From a checkpoint of a small mixture-of-experts model trained on Wikipedia.
Size: 9 layers, width 224, vocabulary 32768, 22.9M parameters.
Below are experts of layer 6 (counted from 0) of a mixture-of-experts language model. Rows are named router (the router's row for the expert), down (a neuron's output weights, with its number) and show model dimensions 0-223. Each number is 500 + 25 x the weight over its row's rms, rounded and kept within 0 to 999. Numbers have three digits each.
Before each expert's rows: "raises" lists some tokens whose logits its average output raises strongly, later layers aside. This comes from a sample of Wikipedia text that the model never trained on.

# expert 0
raises: ",", " in", " they", ".", "'s", ";"
router:520507504491500519525536496556496509529494516550522490530468549543536472478535492490495507515523497503515507453493484466511515523488489537503505505485527532487506461528496485476513510508500534508521512493455492480491526501535473479532503525481473536573506499501516491534485497495500441510523482538465466545509457485505537500518532470507506514482533527442504490477488474488512479470540484519516523520486463504533506504496534539469563518529546483517495500467528466536464457501472462479491434482465505480482487485491510479530483451536475492526476489496533493497498498509495516489511493539456505458477488499502527468515488493500512467498521499500450474514481479445506501512460
down4:517519477537495499477461486492465516512481523447495459483485442502528556501465493491524508508486534454507517468528503470466502519481464502480489507496497482512509464515516545501489492499524515502515481534498457489533486516479502503488560496508435500507498490528509530493475494488486504504472543470504512535521475472505474498514527514522474537530464469533487468465524516478517560526494512532521454490533500482448481487490518488521522486500510512477535509463509543490498508484490465563523555529491476499495498497497510484489472486474506492496498507500575472505491529495480522514469493474503483509497505505516516527462492525561486525567516525461553475515467508446477505503500
down5:483513468505498499491511535505524466444511523511491537524513496469531503449502537526538555523481543485496448501527535499459501515511490545521551496500484499492458429499542493492504502531495507496501461496481542487510518512489475476520494514553486510516482499484510512480519524488483501503482450467450511443548468472505477518526478483472527467575513501508514511466533494515493482510466499481504489504515484504487527502480502515439462538472530478494488509451529511500458543505482460526530548503487532465492511498491505537534507543496494533492502507503499487514482497492524463487516506515519541552487469524492460506476514484486478503476506459486499477465485494491531493506516
down6:500471467510497482536511471449492494470512484527463514519467493501511471457468518482458498503473523488463485517501516463489514493515499473466500510455512501443464446496525507475464542500480498516528514511489530513576516535521505493486454483511431510494490518506543497481485536494550475496475506531520488538516479503502491539494485529514455503504540519516494501500484523490520457504479482487498537506456501489520501439509538471500509482461549474489481528533528456461455475476481503508530529477474535497499531483489494562512503542507523513533505535464496519506478508495463509514533530490491512459484498493507477490470472532517482489497444521479505502511486478500499495516460
down7:514500512504489499485499461509545476546506542488495498505465482524522571452473492536488477543486501513516473544493542493477514523502497483518476502507526525469502466496486518502512521491482505553489496466505483508486510510528475505501542479459483558535502492484522534525531457517479460491567513546507492481507500489466496521484507494514473513458508531511491546507507466450505515489504484502487537438522523531544481455498557502534524520459479486483472495516524515508541508496507460480497493467488536517495541512470498541520522533507480503540502497484498466460478463467509495508501499521524472470482472466526447541489516523497495481472498500492475508477489476511501495511443

# expert 33
raises: " 1", " 4", " 2", " 3", " 5"
router:510521472515542526500533518521506501501434485499540500476490530530498491493511514500476455553530436524501530485445470480519516467501488508523539444522502507513519477555478538527478498522493470535526526517510476535472569496504482501495519519463466510534524517522487485513514526482519466480499462456456470525500482489496498500497544500459476532486499551473485482511493507499514467507517469480450466521498501510437517509522509544514520479518507459498513519513505497528484503501458469465500469481483515481464511488544521489480520475534481514511505482518483506488514483485521537491515474527500517532460521479500493475509458549503490490524505453496478468506505456488529510491468
down0:490522471420518495526517504480489505562518501494497566509466526496511442531512490520517549508512491489503529498488511490509494498448528460521478447547474521514486468485497490492514451477508491497504520487457476519473468513503496483470471468534391522526499453487528523475483487484523532513485501505497465454500500488499529485522516515539486508484444492539492503526514477481473513508504547540488467502486541455489459503477495486484492526482488520507515486518519469516515474518473520458473516472484523524517509483504524507481432496518479532459486498506484485532484517508541514516491504514509475498525504505495512510510493509552501532487473519500495483517503530483517487461483
down1:468523487499507489505498558500492465524514531500522503510499508526527524485494460484502479502549491493522501480516502520499464487509503471507504491514481451525513477515501499478487498487483490486526459526522503500473459427463471499518568502480459521499510484519476506498471462483524445475490511513508480461467532472540506484560462453478512478486458471466522520537517500467463481498480495518500494495534490505464508500491489480453556490502460505535490530512503507511513511469520491544532504531501516504518557536440494509494472513500490557484500449511512488456519452509536477521513502532480495518494455475554517512457492528466466494515524504519521507472530490490507483503484
down2:535480500493505524503518512501442518490499468446496499485489548486503509482531512508523504518495472507475475514529492463502441511507490523524484481532503509499495473538491485515509514457439521484486530474481502509461482469526547531460495496492486459474574498480537527515473503522476581508497514503508515467462472482535471484508485529489530471532481495523516492448461458523506494492497477491524526482489450465497516490509522483499485507515448524523511453527485537530517527508501488552505457485491511534495477514510488501498468468526492493465474490502532474512525513522524464467528510481516497476496477482502478496503517497540510488479487475519525516508465550513433485517454
down3:501567514519518489463482512518520467453515558521481498530476556502502504502456480496485481458521509525517517507533489480475523511545503483457473516510506505476507521560518486491491494514478547477499480479546485509544524518486472518499508490489567471493493474516509515521505492511515565549505523485533512498496457462513486518532564529528511517533512504503486479506520492475508509543492459499556491475506522476489484508504480544511501484463507519483500500491535505492516505515499500502486498514486493468514479489491472516521514545516475477489494502458480500530518527490508476517502567477481463477509495543499523457479516494455485488457507481501481505516439493502429477541478

# expert 13
raises: ".", ",", "-", "\n"
router:503557473485501503511536542541502502517476494487522468494473526519544491478483477508488492492541492514479439443458509515548523474486527487511556499489531519517493471507479492491512514508479486526527497504520477491475531473495456500502551488477432528537501567498497492514462482502542508493474504468474478522480487516500516482489548470513537474495488492444452480502486489484488481476502437472502481521530487528475572498448508461484527539514494503460537521480526510464504476508462468486501484504508494512471457515490510495496516517529483508537485513514501535487506458508540491471454514523505503458504509523522496465485496502505499482538541481503518486471498487480485499484495
down4:485458501478536485495529531447494488463531518515432511540495485528464585477515511516542514493469546474499491495480498533488492499510522495507525466500514494495491506505547536481498533504514511480507503535480493515478485472482467474500508507520493570535480513474465476488510489489446500529467500484523471491521513456455480472469478512536483461481455468514528541513487486513509530564502535513493511451496485505483533462460507496468495508494499524498491487519533486490514503485455482515517524492561510546503509528502489507486497489499508496496524544519536508505484512495504471512494563516528511516523517497563499489537566498499523504481512465502483507504478485497504469511523
down5:505537477510519450520455529498525486552477532521527501490533521480473453496516497482510458512512488503521546539496478502507486497500476502491492453473524464513457565511501516487511490455519487506511479530496458543487523482463512484501531535472499492476516517506508496477490514503481507456524543492505460475468513509480470488510516493503524509487511505546516474527541520500503521451521502484453508486522516451473455481501525474527482491493504488524481514536492501511484439518515496536526506439520477539517545472492474498434476497480475471468507458553514481518520515486458423515498528488452512521478476511497471501523494511483507518514481475501491458501515489497483481488514
down6:479510525488469489463507502517480515497516493505505472487467516523540575499499516515487464543489495521493487469492472520507513585517463446513521478518505526474525558459469467525498463505489540473524508498503522489455491503517513560558518474547531501488516511483540524490493436475523507520497443513460496524492511502493501494535485531485470498522507481498472506504482504515512512541550498508506473518461475489520528511475519473514521486473528494509528478499510437524476501504474518495491490540505534471502529493476488517518490513513501506492459488489514509498545514520489532489486465501514482427493485522496470470467525492476486503497513501507510511463442532470516534495524
down7:495459475492496490557482467476505513584507483496493462521522486500455515518471513461496535490511532489528515509500497490451454510506538515443490489495449541513502474526493537516504517532468527481474485462500488517456519512468485507520484468458457520498519514464503488493526522480512466489499476532490504492499482508530535466522499519457505503503532458551518534492550498460477469500452475450512509470525528500508486474449496520546498539518470496532518521481498512503475508527535482456517521516491530481490527502507482527501482547496551534480487491500522469506502517488469490463481493512517450483507509469522532522476486483507476517479519503528484515511480504474470482458496

# expert 16
raises: ";", ".", "'", " (", " and", ":"
router:506510490512498522530527517526494533540479525503549509507475525535552485468517516503515521533524460520503533466454458499545508496521518567491540487497514495504526479527464521506484531468517470523564507484453467473490506494546472459504574514463501515532531530512461493509462482474506484523481470518472482540516464476530481471504538454488546503471478476441484483476508489489480496510530491477458503510491541499478511474481541487453532493528535492520507549497527503520510488482460491531487454509474527481497500507493503489499518488512490486527477517527546505508491496506504475482516482496490521472500519484519508497526473506472504505537490486474445492488517475493504469493474
down5:491493519482522478526473519511486518522496484516504523486503511489468500490491514463502480505522493523494511451511505500510516425506544493526534460453489500484449477453536507502522511489487531515485510560484494494602537516458465506531489520508492493471450557511456494487500506531496503478518509469494489501485535495514508519476469439512505487540486504511484473516490467542565524475517502472524465499499498513462505492518539513468474548493533482505496481532493538519513486547506502489504470480538504478476542478483475468499480544481503480505524489455517524503460506497476486524531460521482506500537486542508449490542509526525513485520491509530513529506487486510515490512503
down6:505507461475425488498507507489547469472487528507464503547490536527520555505499502514503487447501452450489511474513488494536501449503493478519500515428477477474513552503498493517461468492494482506484471526510492519511504495522519557480520518529555554495457479524501495528521490517443487537515545474483478488467527516519474532475485488494492505533458533456491483504503503535485494493497532485486482522538491525486508476533531451486487476494462529529517464506483530496508490485483504469471490519487453529490481506524531483468479515478508480483513521491482515461498482515506501477504520500507532463481510484498492473520504478430513477508477479485453472505515502511472473493475
down7:524454483527487505531491532485479494528542446512477495483475500494504531467560501528487526504492511474490473478504515492533477493507470506448466493455517500502513536525502484473461508484498499430521478513480514508556511508536501512492476481461514496532461488492538539501489488476493540540521486518518470557523493513524463497518524514482521497516494490454500528534470497491508502563525493517462529471527491542462491510464500456489497505526493486490474483482510521488524488537466479503530510492504529518487463503496509479523530472484515462478457500508492478458476506521508512511532497430501493459486496498523484540504489489405511498494509528531467469512517508524481464483501
down8:491467505501474489482536511482480519576531527483500499447448482496532552457533479498502493547500519490543482471490467538522500513510493531495493519534477492530541423479507480448531533502510580525530563505498492509524508494544497467492484493494479553508489493501512496515497467469497507515492503501499513480524496491536464488521532473495495514502482461504476493492515490505505538569471505494530512516470530480514489494478503461470471482489503520537482481479510486505482500481561505485500480514485510497543496492487486487514550500514509493491446490488484504489491522475529498463504481480483469498521472486541500522508505446471500468521500543503524482495468461485495482545528

# expert 20
raises: " (", ".", ",", " as", " that"
router:502497480470500534496511538478534531520468540488532495530459527497520489459534523470542489516522504533452518457486489532523493506506523528521504463467493519523511417503499499479497496467504498514501494514464457495511510462485500511495504479476411524540479472536474481491493475556473502489492488520467490512490494509522548498516507480470510482504496487512511515467507506505473498483530470474499484492472530534505536498463523522445536475527492467504500534496516502474488481490468503530464519537515544500485507514535522470487509510492528496541474489493529460484509509544504518482478536508528502510548575481494494467508529513555480471537511511489479494476495496477467491485466
down1:571508527509489460522482518462541501515523534510511485483479485501479482552516519512487481525462532494528510498498493552552482513445478510501503491517513485513496486487487489505468482533546492516487499489491490486518462502503523521515502471472543486543527504549456502470484466468521526491517479532506461512532461470481489464504500453519510488495515468495520496494488512519476467482485467480511526491523541466564471486505486494501523501502556535486490548509416488509445487523484540519529513499512490490500536529505485525488528504488524482481468535484528460511510480529516500486477492498507492553522559477511491536436496483521477502508459485515533515505495477488491498501492
down2:501527525521508475510503480507507474443486512480483505585494513496500519498506479524518545506474470496480504481517481455545515459494544519480507515469505500459473499524468530489520468498532509508525507495469495456533500495538504510512481506508499509527511413522490549475528488504504505509554514532476505539490487469527500476498503505456514451484528530444538552514485474495523526549469501490508476474474505471498523538493504499530448479447468511480468500483472484505505525548495540516499509556522481534509495492514505521512506484505486460509504513456497492492486505464488467560514497499476512478508511510479479484513488476488497479519489494478522524533476506463451486487456
down3:488501490495529505486535463537525484549472488496509539524479457519484475512480517498449527545486502528492523494530492526542475483510486497520493503470469467481507496516501479487513460489509545539515493487491475474490501494477529504479503515500509501472518539522486465525487445512520516493519505522494459514486488505493514460533518467498462508491534548528458528503488505494505543492480473497497493548505523494512493466565497535497524501527474521496505516499460463475475525519535523515470462448472515528515496483503547536458464494482509541513513449504503521531492476499465530527471450491535477501523503539449522527467449471530482492470487504471494487498514546494489539453473
down4:504504520475531514465494494455462526479493496513500462495474501509532497520526540444444501535501471533481494462502490466445497528501491514530506457522507536487501452516508474480473501479486508508481515482517511518487477501474453479503494517465473496496519482472491508521495524545506475481535484505482468461506528530503511499524511550465470498577509466497517502514472506507462468453518469478516485559491481492468524492455499516498546510488535518512475491508483563511497486505516502504517503477482489477451493491503480549500514514521444509509461494465499505524480499506505463459540516517526489481493534503492498550480543529493507459448520472516549511474502473519503516542510

# expert 36
raises: ".", "ix", "ic", "–", "-"
router:498533479557535520533503534529492460482489491493558545495460524496518526468528508468473525501525496508519491470511505494547488493493503500475545502501504503462517449486509493510512525516497530519509494491466449464517493524492471471530536479475459502544518518531483516482470508488538494493517484480424507508493498540537498507506526463475540520486514514512490527477467480506492481541490452508504491509468508449472502491477492490473561479515510468474521513472541505448463491503441457516540523520508526465465483513528532453494526478516475474519484528507492447522518527496490486465523493517474497484498518521498506448497510480521500500491545484509472464522496518512519503494477
down0:523501453469523472534463512474456499478568479500474574503521504474541514477502485502512505501486507485486516534482503522472505478476502491561519519484503516505464491532541479461512479533477482511463496482487503495517512482535502560518500518450509462524558488473481489519491493505489510475512502516509479533499512456464511493494497523503471547475483510501486474495469489545471516505490506510456449498518527448494461463519484520533471531469505460528437500508520498485517506499474504486506488468512543466561530488491494466462474545521481519512479470501466496504504463498509505483512518551499477531484463508475501553527488504463516496511501495501471502495474516484469505514473
down1:480518500481486514519503481516486506690510472460525497515505502518505435511518479480531496499506496490500471482473463478551518542504528506551525506475522490503491460523487508514533505556489482464529515527510493494487482464483476503461547453492445541483491469473535522509461511506525503536503503500489506495504538490488487521500506506521495489509516497515491503478480467492492508477502468507524462494511513498474498485517504517528526486513497510495448470526482476530504517519497498530504475524477521481493506484486501475481513483496533533490502531501492502500483494510484487530488480505479479467496473481512468481529514462459510514471480462518477476515501502504489525508479
down2:496505530501495495482449483505510499542530511493525501488497538485491475480464459535509453488483508506533517474511504514528474504528569502481496474522540491535511554508545504532524475554527500510487507482499499455505512501524497513521492480500503467510492507506525495484498469513566543516478484541472501490507500507474496503478538468479464510522486527500516519513508469510476476484540508502507476543493511531455532487529511457573517509497463467504462504507540473518520542500509488521486475508503471503512473500460471498490521481489535524474526537500425488471482497504483476498508479477494487540555498487436528503542448473491493500488505505531508512465470553494468480516520
down3:476510553510480432522450528522461487541528530514509461490520517494474460490506521533472520440511536516518515443480478509478492502520470517471483473536488514515514532539518531550500473457462479482549479492541491515513516502522513534502482498510516477536492553510485524477487464478500455512492502500512476523482508434506490461473506502508534499498480503448515529500541541513519505496504507465494482517524506501487507509475487487475489457489436506478483490506463521534534514450515541499537475460544498501508503498513499493508484504509477514482496535525484499466515530511508495478542464506500498477498487478472508513558492511456521536492465513508488488512474487510485465461493

# expert 35
raises: ",", "-", "land", "ia", "o", "er"
router:496480487498524514492566508528530450538514493493525487522494496510525484472465478514525483518558496513490513471485487469495531501511487490510525443542493545504539486518477478530480495466495521505501442491493507484502545492475474496489547513470481555483512524542494490494490488493516460537460455492470513545526497518495552533524498513485510509420505482476485488478501478476529450491512440486464487501531503494497516502471492495495526506554487527528508526527508488521456474546467480480487520481468528497472486543482512499491516512503460490531469485492506495470516484494490526548537503486486515496520511532504492514520489510532518521528478504491524463500471485492554469440491
down0:507465521544513534511494529517510490539485492484501522475500481456510502485501490518457523504479533487504491470515514493513506488504509558506472493515494544471508429479502473513509508464478527499491502514521501460481520503496432476482487514485488512550493516479547505493477488483494515492521504445510465488491514530509544534527499561463528445492530513504497574532495508488533488494506502502515550517498522472508499531479488509531500477438491492489476547498541471499469507483491471446517541526515536474501538504492513490494504519475514453460435523535458508513501511522518469485560479484454497517490512523504507525459515475473483528482512518504515504508504494513547484511481
down1:527517523540479498489508484445546526547524500518484491517485541510481475508518518465490474492445492484512499526528475474517486518523483511501519475496539475526479471498508508452486530526480535499539511517468460499527485515529473524510535484524546438506551466517494508529457489460483547483480500531478448519487465533518495498454512521512502504501514497532465490511505518514481492513444503486502488538483486455497516521551459453487479465486530493454542477509496525524512513478511487448525516512564480483518479487448534477531528477491525518507489504523503499550451526496528499516515505495474519537472472506509489510495502510474481514478492519518458531495510506521518489516504
down2:527538504528545542526475512482495475527502470528469523543501477472462490502493484497529487471515528514539488489552486494506497474491525527510518535549493488504499465489481502470485507525547502475516497510435488501499483541523478508472498493509478505503512475471471544478528512522510550486485488494541532500509520475508479489474439550488481507534511474461508475502465503529491531503506506526484500525511488494467481495566487493488519498499483462502547526528465476484497526461553507537529503514523506526504491478501482486499515491509453456476499521495521529483520461498479510506500539458510497499490461492524498520505489412547530487505485498457537503490553499522532470460510
down3:514507471506475501441487519519503513455464506539499508489441489481497442505505470506571486524509501485533533496506502485494495519478480459527471472494528477512511489481516524521495497496519487423489487441493470486501514540460507510502504522496444521486535538502506496457499562461527512549525492516560531487546487489498496509504475478477526492513514510534489519511488494510513481458563481498490504458480494514502506515523476541495442500493536519487476500463475467509490500549513475536473478460474491503468527494502489492477503481529490530543476506497460511477497511482483514506474495545502528503543507504505514518539515545534470511538485477497501527513473530488486519507489

# expert 38
raises: " ;", " Location", "\n", " Total", " Ref", " Parent"
router:500537446514478523534514526521508516543524518501527542515477532514532477467482473534518489489543515490498524458513501543532489527546521509507560510490497551510529446485506471483477488478529512535545516516472470481535513497492464505499502518475456474469509518523480490477500483481500524523476507502461486501503486519511487510513547491494553488488506505525482492476500522468510488499499502506509497547502492462463509503472503478540530499516554541528514525510515496488481500512492428539485451543516524483511489521524507467543506504511462511533469500520533460530493509489487494482520529531465505506502500475483506484520494500559517496507541504475473524542426509501516449501513
down1:481467526475495464482474496510516537493504476454479486540496464521490531529512480529506485500488504481510524527518493476481484465486535486446480441517527488514457481518485495512504511487487530536499536515492532487456530480548461480510478472537515524523456487463484551536506488506533458518544486502470473508479516497480499528490496520517447519504503470491468514456501489502488475485489543470518473517491524489473482447505490459521475502505532489518476492476510535542512523494482496483530506495504509469494480522498552512499478460498476496474508531499428538562491492508497481503477487474505520473505470478538521522539493495482499481534467518549519519533538497531531449532486
down2:482492489528496527484495507477491504522516477531481571510490546505528472503499502500484480480476514503504487483472534501481528486533535492514543489476533500546580412512493489538490523532487505482467505528484503497477463481537498543513504483494516557477462491490512512472459464500526459500513463487503530454488509489484476502463507479513527499492485495491485510462543524481494530481477475502557515522529517480527554507482532521485518512480559491525515473515478515496485483534462507462506493479500534476557519463489487502513490513525501503462531483467466491499534478495524519506493499553469490498472496487544509462484490490494488533459504524514507498534491499464496474544507
down3:495532499491534479512502514558463476442486520483526486533493505527501534490523489483477546503509463494462469520514492507513517499487497532533467482482487531524453480519490471537502523490505459496495512480481481521508508458524450504512553466486511555501513505495480506454485524495536481501478473551496484510494469478519526494509557520485491521442480494497532488545525544500458522485512492498484458486452542522485468529506452517522458497506513488509489490453477511510511476531514497493492536553482513485481530479495527505480472501541532486523482506519517483483466484470506512480535478481482493467503485477479469497494519499483525467511411464498477502464546488524511490480516
down4:533548503500466501483505474515508462517505425502546503537501541503502521549501503499464502524467469515466472462537493485493507453518469495490507477504499448469499513518461477523508528528485490529470488538524524509478487515517494512518406471506540493490550534499511499497486499492526504530472524446546511456475491517495481477494499490546490476470539508573523506487524494504498442538483524457515482496512522467513481487540505485475488493475500482493512488501514517515488492516513513473514467524519479470522468496502502490479516495487502513478539455480486510512471502524469478462504481461496491514500494509530492495506433516497527493492485511538474506509521455507481482542456

# expert 34
raises: " (", ",", ";", "\n", "-"
router:504481500508498504484481556508498519534458556497510501527462510520476506465521505526482486498503492519551518504511501523565502472475493516502516493529512515524535472561494522488560515481461474477536533485482477510501515526487484522551522516492475554555494497477456498472501495506502501523513504532514495549529463497497465515511530475486536538474517502467501484496470530517471502513506464525513508489460549468484525481453490509488530502517474540517526501537524481520486491483491525498472507535479530462489509493494529480535512511498496512528468458548524474504505488504496477486489515542486546508496517517476507497493520470547526498512526462449514509532430486471457491486464
down0:518477509512528535559523533449520475481479529462541482511511507469542471504490519521435496485505493517534471534491527471527480497524520503533459503502511519473473506470471500517497493512491513526493477506477494503487530521493475461472459456496487514505487474474519496526494496528514530484531498491465484495530491455498474528529500512479480496504474543478503488442455495475527518520488459455473480538494519499513533499469507535520507514479475480467519488498518531480499503518478470510523506486496527491475515447532521489496490515514527509487513451455470524489543495492487578476532498531520434493475467499498541514503492487525548457458477481464507486484515557484515499496498
down1:477506502495505510534534488455524456540511476494537505490502510500479465497492461491451527532482477518468473514491488445482464515494497496472495509518498479503495546522483549476488490485470487495500511483528526491489493495443557477475476519481537445494546532508499469510490528476540503509515498508515508463516510522516530506500527454517510488556529509488442439525500552501520484517509509490477465469531501511492466439529462500549523449512527431498483541511491515466481479501516463468488494527496444493520502507459483478431471496500516509489481485511494532515522481488487486511464517500475506477507524506499494494485501525464450506491470474488499483526501498492516505496489
down2:458520497471502534467496482521460514532483486481483490473497507574545561550517532490533528501507481475482481503518438517483527501494486499528484517525507497499489524481519498490498505489452529479470518516481490475492504478501511500504490465471505513503493503517501469519521493523486483548497489472447470495513501496527485486519493526559454515494528465466479509532498505530515511536511518503490508474445474453504541488527476483504475496462450496523495493548514488479539509527488466489429466472485548487464446511491526515487499512479516523503494489519496486515504534553497469492498508542492475466494524492519504474514480488467527533516485526535517461493521475533529455452489
down3:560502465522525457497501472506543443506502478499493502517534520480516506485498483517468511519539511522497485495491518493502495516523497520528522446507462452494493506538512511541506519471497512512438528462507513481533505480509538484494570538510523538521517497551465490532515521465511511538502475477509515464487545477538505477540469492489510455554526519473495488488543479527524472478503505482498448491482491515525487496531512529497466521504484468507490499519498485531509487521523488497507451463476524496532504527513458516493517507471524494508531513493505521545485485500526455511530487487497441471500489514547504555498502544431487489512481535520529508475530513503505520497512

# expert 10
raises: "ole", "if", "on", "ars", "ale", "oma"
router:511533482542509543503509534522503502501531502489546499510467539518517497479479498457523484529501461494499504484474455482547484490530476522524533468555502511475507501500444503517516515432486485505506482505479465470505493529508439476503555509473459534509516554521458492497515470463495502539489463483492469530491487464513521500523496474467520513468529505477510518462516477515530497520514488490498459513490570501457482534472504496511480487496536525542478548522527490514471441514443503476505495494505508489467484488516505489501514489507455463536494523508556519504496500513474483500503524514474493522478503491565507495532489515561496501512503514491463506496521462499530506489496
down0:488485496470498457513537504507483475422556493492516447478537470532502546515526528494477555520513518509524487504538489503551556533487540495484535495509493523532501512468443478494552522552505513535503462540501500518497525489480468469507493517502459514470520506501529487470457448485527492472465458507510497481448501534512521565487486520491500484471490509529519490526557448472494543486492482503463524471505512477490494503489446490491464490533496478495483503501489533521492496513522531500470517492461474509502507512496496508520493463491461509505483487485504560510504484492518523488510503498460494492492470513524505468488492502521463489489491549534532500482481516481481501500495
down1:497490513489502484529491505512477506484470495514505512449484519507503574529506496509508502535508484481495512527521442511560483516494442520510538514450520476482506466474513487448478495454523491506525500528530464498521489505523528510435443476497513500548521489486467451510432493502490531446509530520473496515499500481474529498500565488499469510498468463474491499500458509516463516547515519482521525468467502499486476474507493501504515504510514505479499534494477504520485492482480504487511458497502515494523488512498467486506493472514507432480499480538510502521524533486511506515499510463510482469478477472493551530561490455460489537487518502461499493504516486512522476477562
down2:525515503505495516539537530491475476542500490503464479494525486523502430554458497508505468501502484523511510524454491510510458560478539455477448535531492507517522472500499529478528501483514525492521474493527515499442509517470455479482490545468453479487521546457532461500508528517526511471482496488487468517502572495551490496475497512471463529503511464487503459482469519472505480480507452463475561554500520494505501507527484439492495489494508500479507509507518471510477505504517527504470508478500481499496468471510502499518489476484494452483496489543512523507497529474488491490513503500497483502462479480472487487469508458529506464490488500506466521475511521517538523543479
down3:488500518534505543472504498551493506506491455544489469481480476497521483499518543509531515485472510516464514489560495507485531490520482485501504467490474484517472490502502546477494487493518457508549493487469504552526458493497509520491529459484494462505501484498527504485460483533504490472470522505511495518491482484473460483540524506521514491503455524524504466523475500506475481499558508514544510475496507513495527453519503474478529483478500463453481504490530481482532537476523490567497505545487512517511435469555485508515518552469531471500481481495512493499495488540501516510526495487524511469481491472484488497527517411460507547492484458489520508512521490467526457470511

# expert 11
raises: ".", "\n", " Union"
router:532531473505494514508499509529516495545489470506542515525493497507520486471494512510472536521535535512481548451475481525568523474533503516488546500520504531484519463474505455497490473495473514497535516506468488490535543514500487493489485536489452487485531517495473488467496521502519513522502511519447517517489502494535501505542499482515560475480506515492520506511510491501497471463507505545466500509494449478499534514460485503509534470535508475539525522520499462480459509519475436518508482461492518478457462505522530479502508524490467520553478519469551467491529508484514483500501499496472487476502509460470541465507544511555523502476525500481474443520489454479510500475482
down0:474476498507501481478497491530482545542529496478499514499499470496545532492481532504499494467531533507469476532497502507491508515565510520475502470483472540513449479511466494502534493425519460478492483458488482512482496496521519473516467491507489435465505525517485554503456511475484473502492487477497495485486506484544476484463506520542537485464493507469537536499501514512494501527484518501489484465481544519521496534478473486452504496508517494505487514508506553466540534503506513490521544493521501506487513523508468503522529525470497477508528524488478447555517492508525470507501497470520472467482502481510512522488473481488466551487451512448491483467557484496457525549523
down1:459476437487460484449515508485489494440554497484489529497504510494527514513486501508526494484506480523462513531506509519520468528501505487509497496499478512494496549447522514527500481468536497512503498533499455499504531448502514496506515520531518560519490498476511453495489519486477494537466542535443497508489519530503490522481495469505502545464479491512530507510540495513548481460471514494519482543485500463476531510488518479473499499519545509448499523487508522490498465499481458528454534546544455487483494477508506522473522492509458499502503512510481499471527504521525471493519468462535463519497534476507515473521476531506509450517501501542455460512499466503496457500539
down2:490472520463522488495520520480495519455566516515481526477495499518500594486529550467542523467507497487493502502536498554495494501479489509497445501522487489463501574489519508467464489509477528524495502495488474506480469512506487518485470499498515449518505512512473473460514526513467533498500467488491494493476500493533484458504528443455513455489487519464474524548459565487488540521500539505561534475492507506534498549526462491497508496493524507477498502497508532496498486511491498495556515501495461518501486495493526531494518490486486460512499521498484501486464488491487504528492511462537515502502491471503497520508494523496515523529437513444508513467510485520523515461485
down3:521471500463529503487550508491515509449503461489520463489494513494491494515490494497475513528502517490440511505503519486522529482522495478518519493526521502489473467436483472511512475525525478523502492493505496547462533552573518514499492504474568531478494471494550479472494549479477475549494497533509514470489525445507471489538467519524507504493496520537517489496558459509502505520491488508502461519509540508538475493477514533531532500512493509495457482488479543498530518539530518504491538501478471504484503532526499429454521496491503489478491478516500498507495515490517495497462500476483560475509489559562521525501523542469527477514493502503517464492495502514488500493514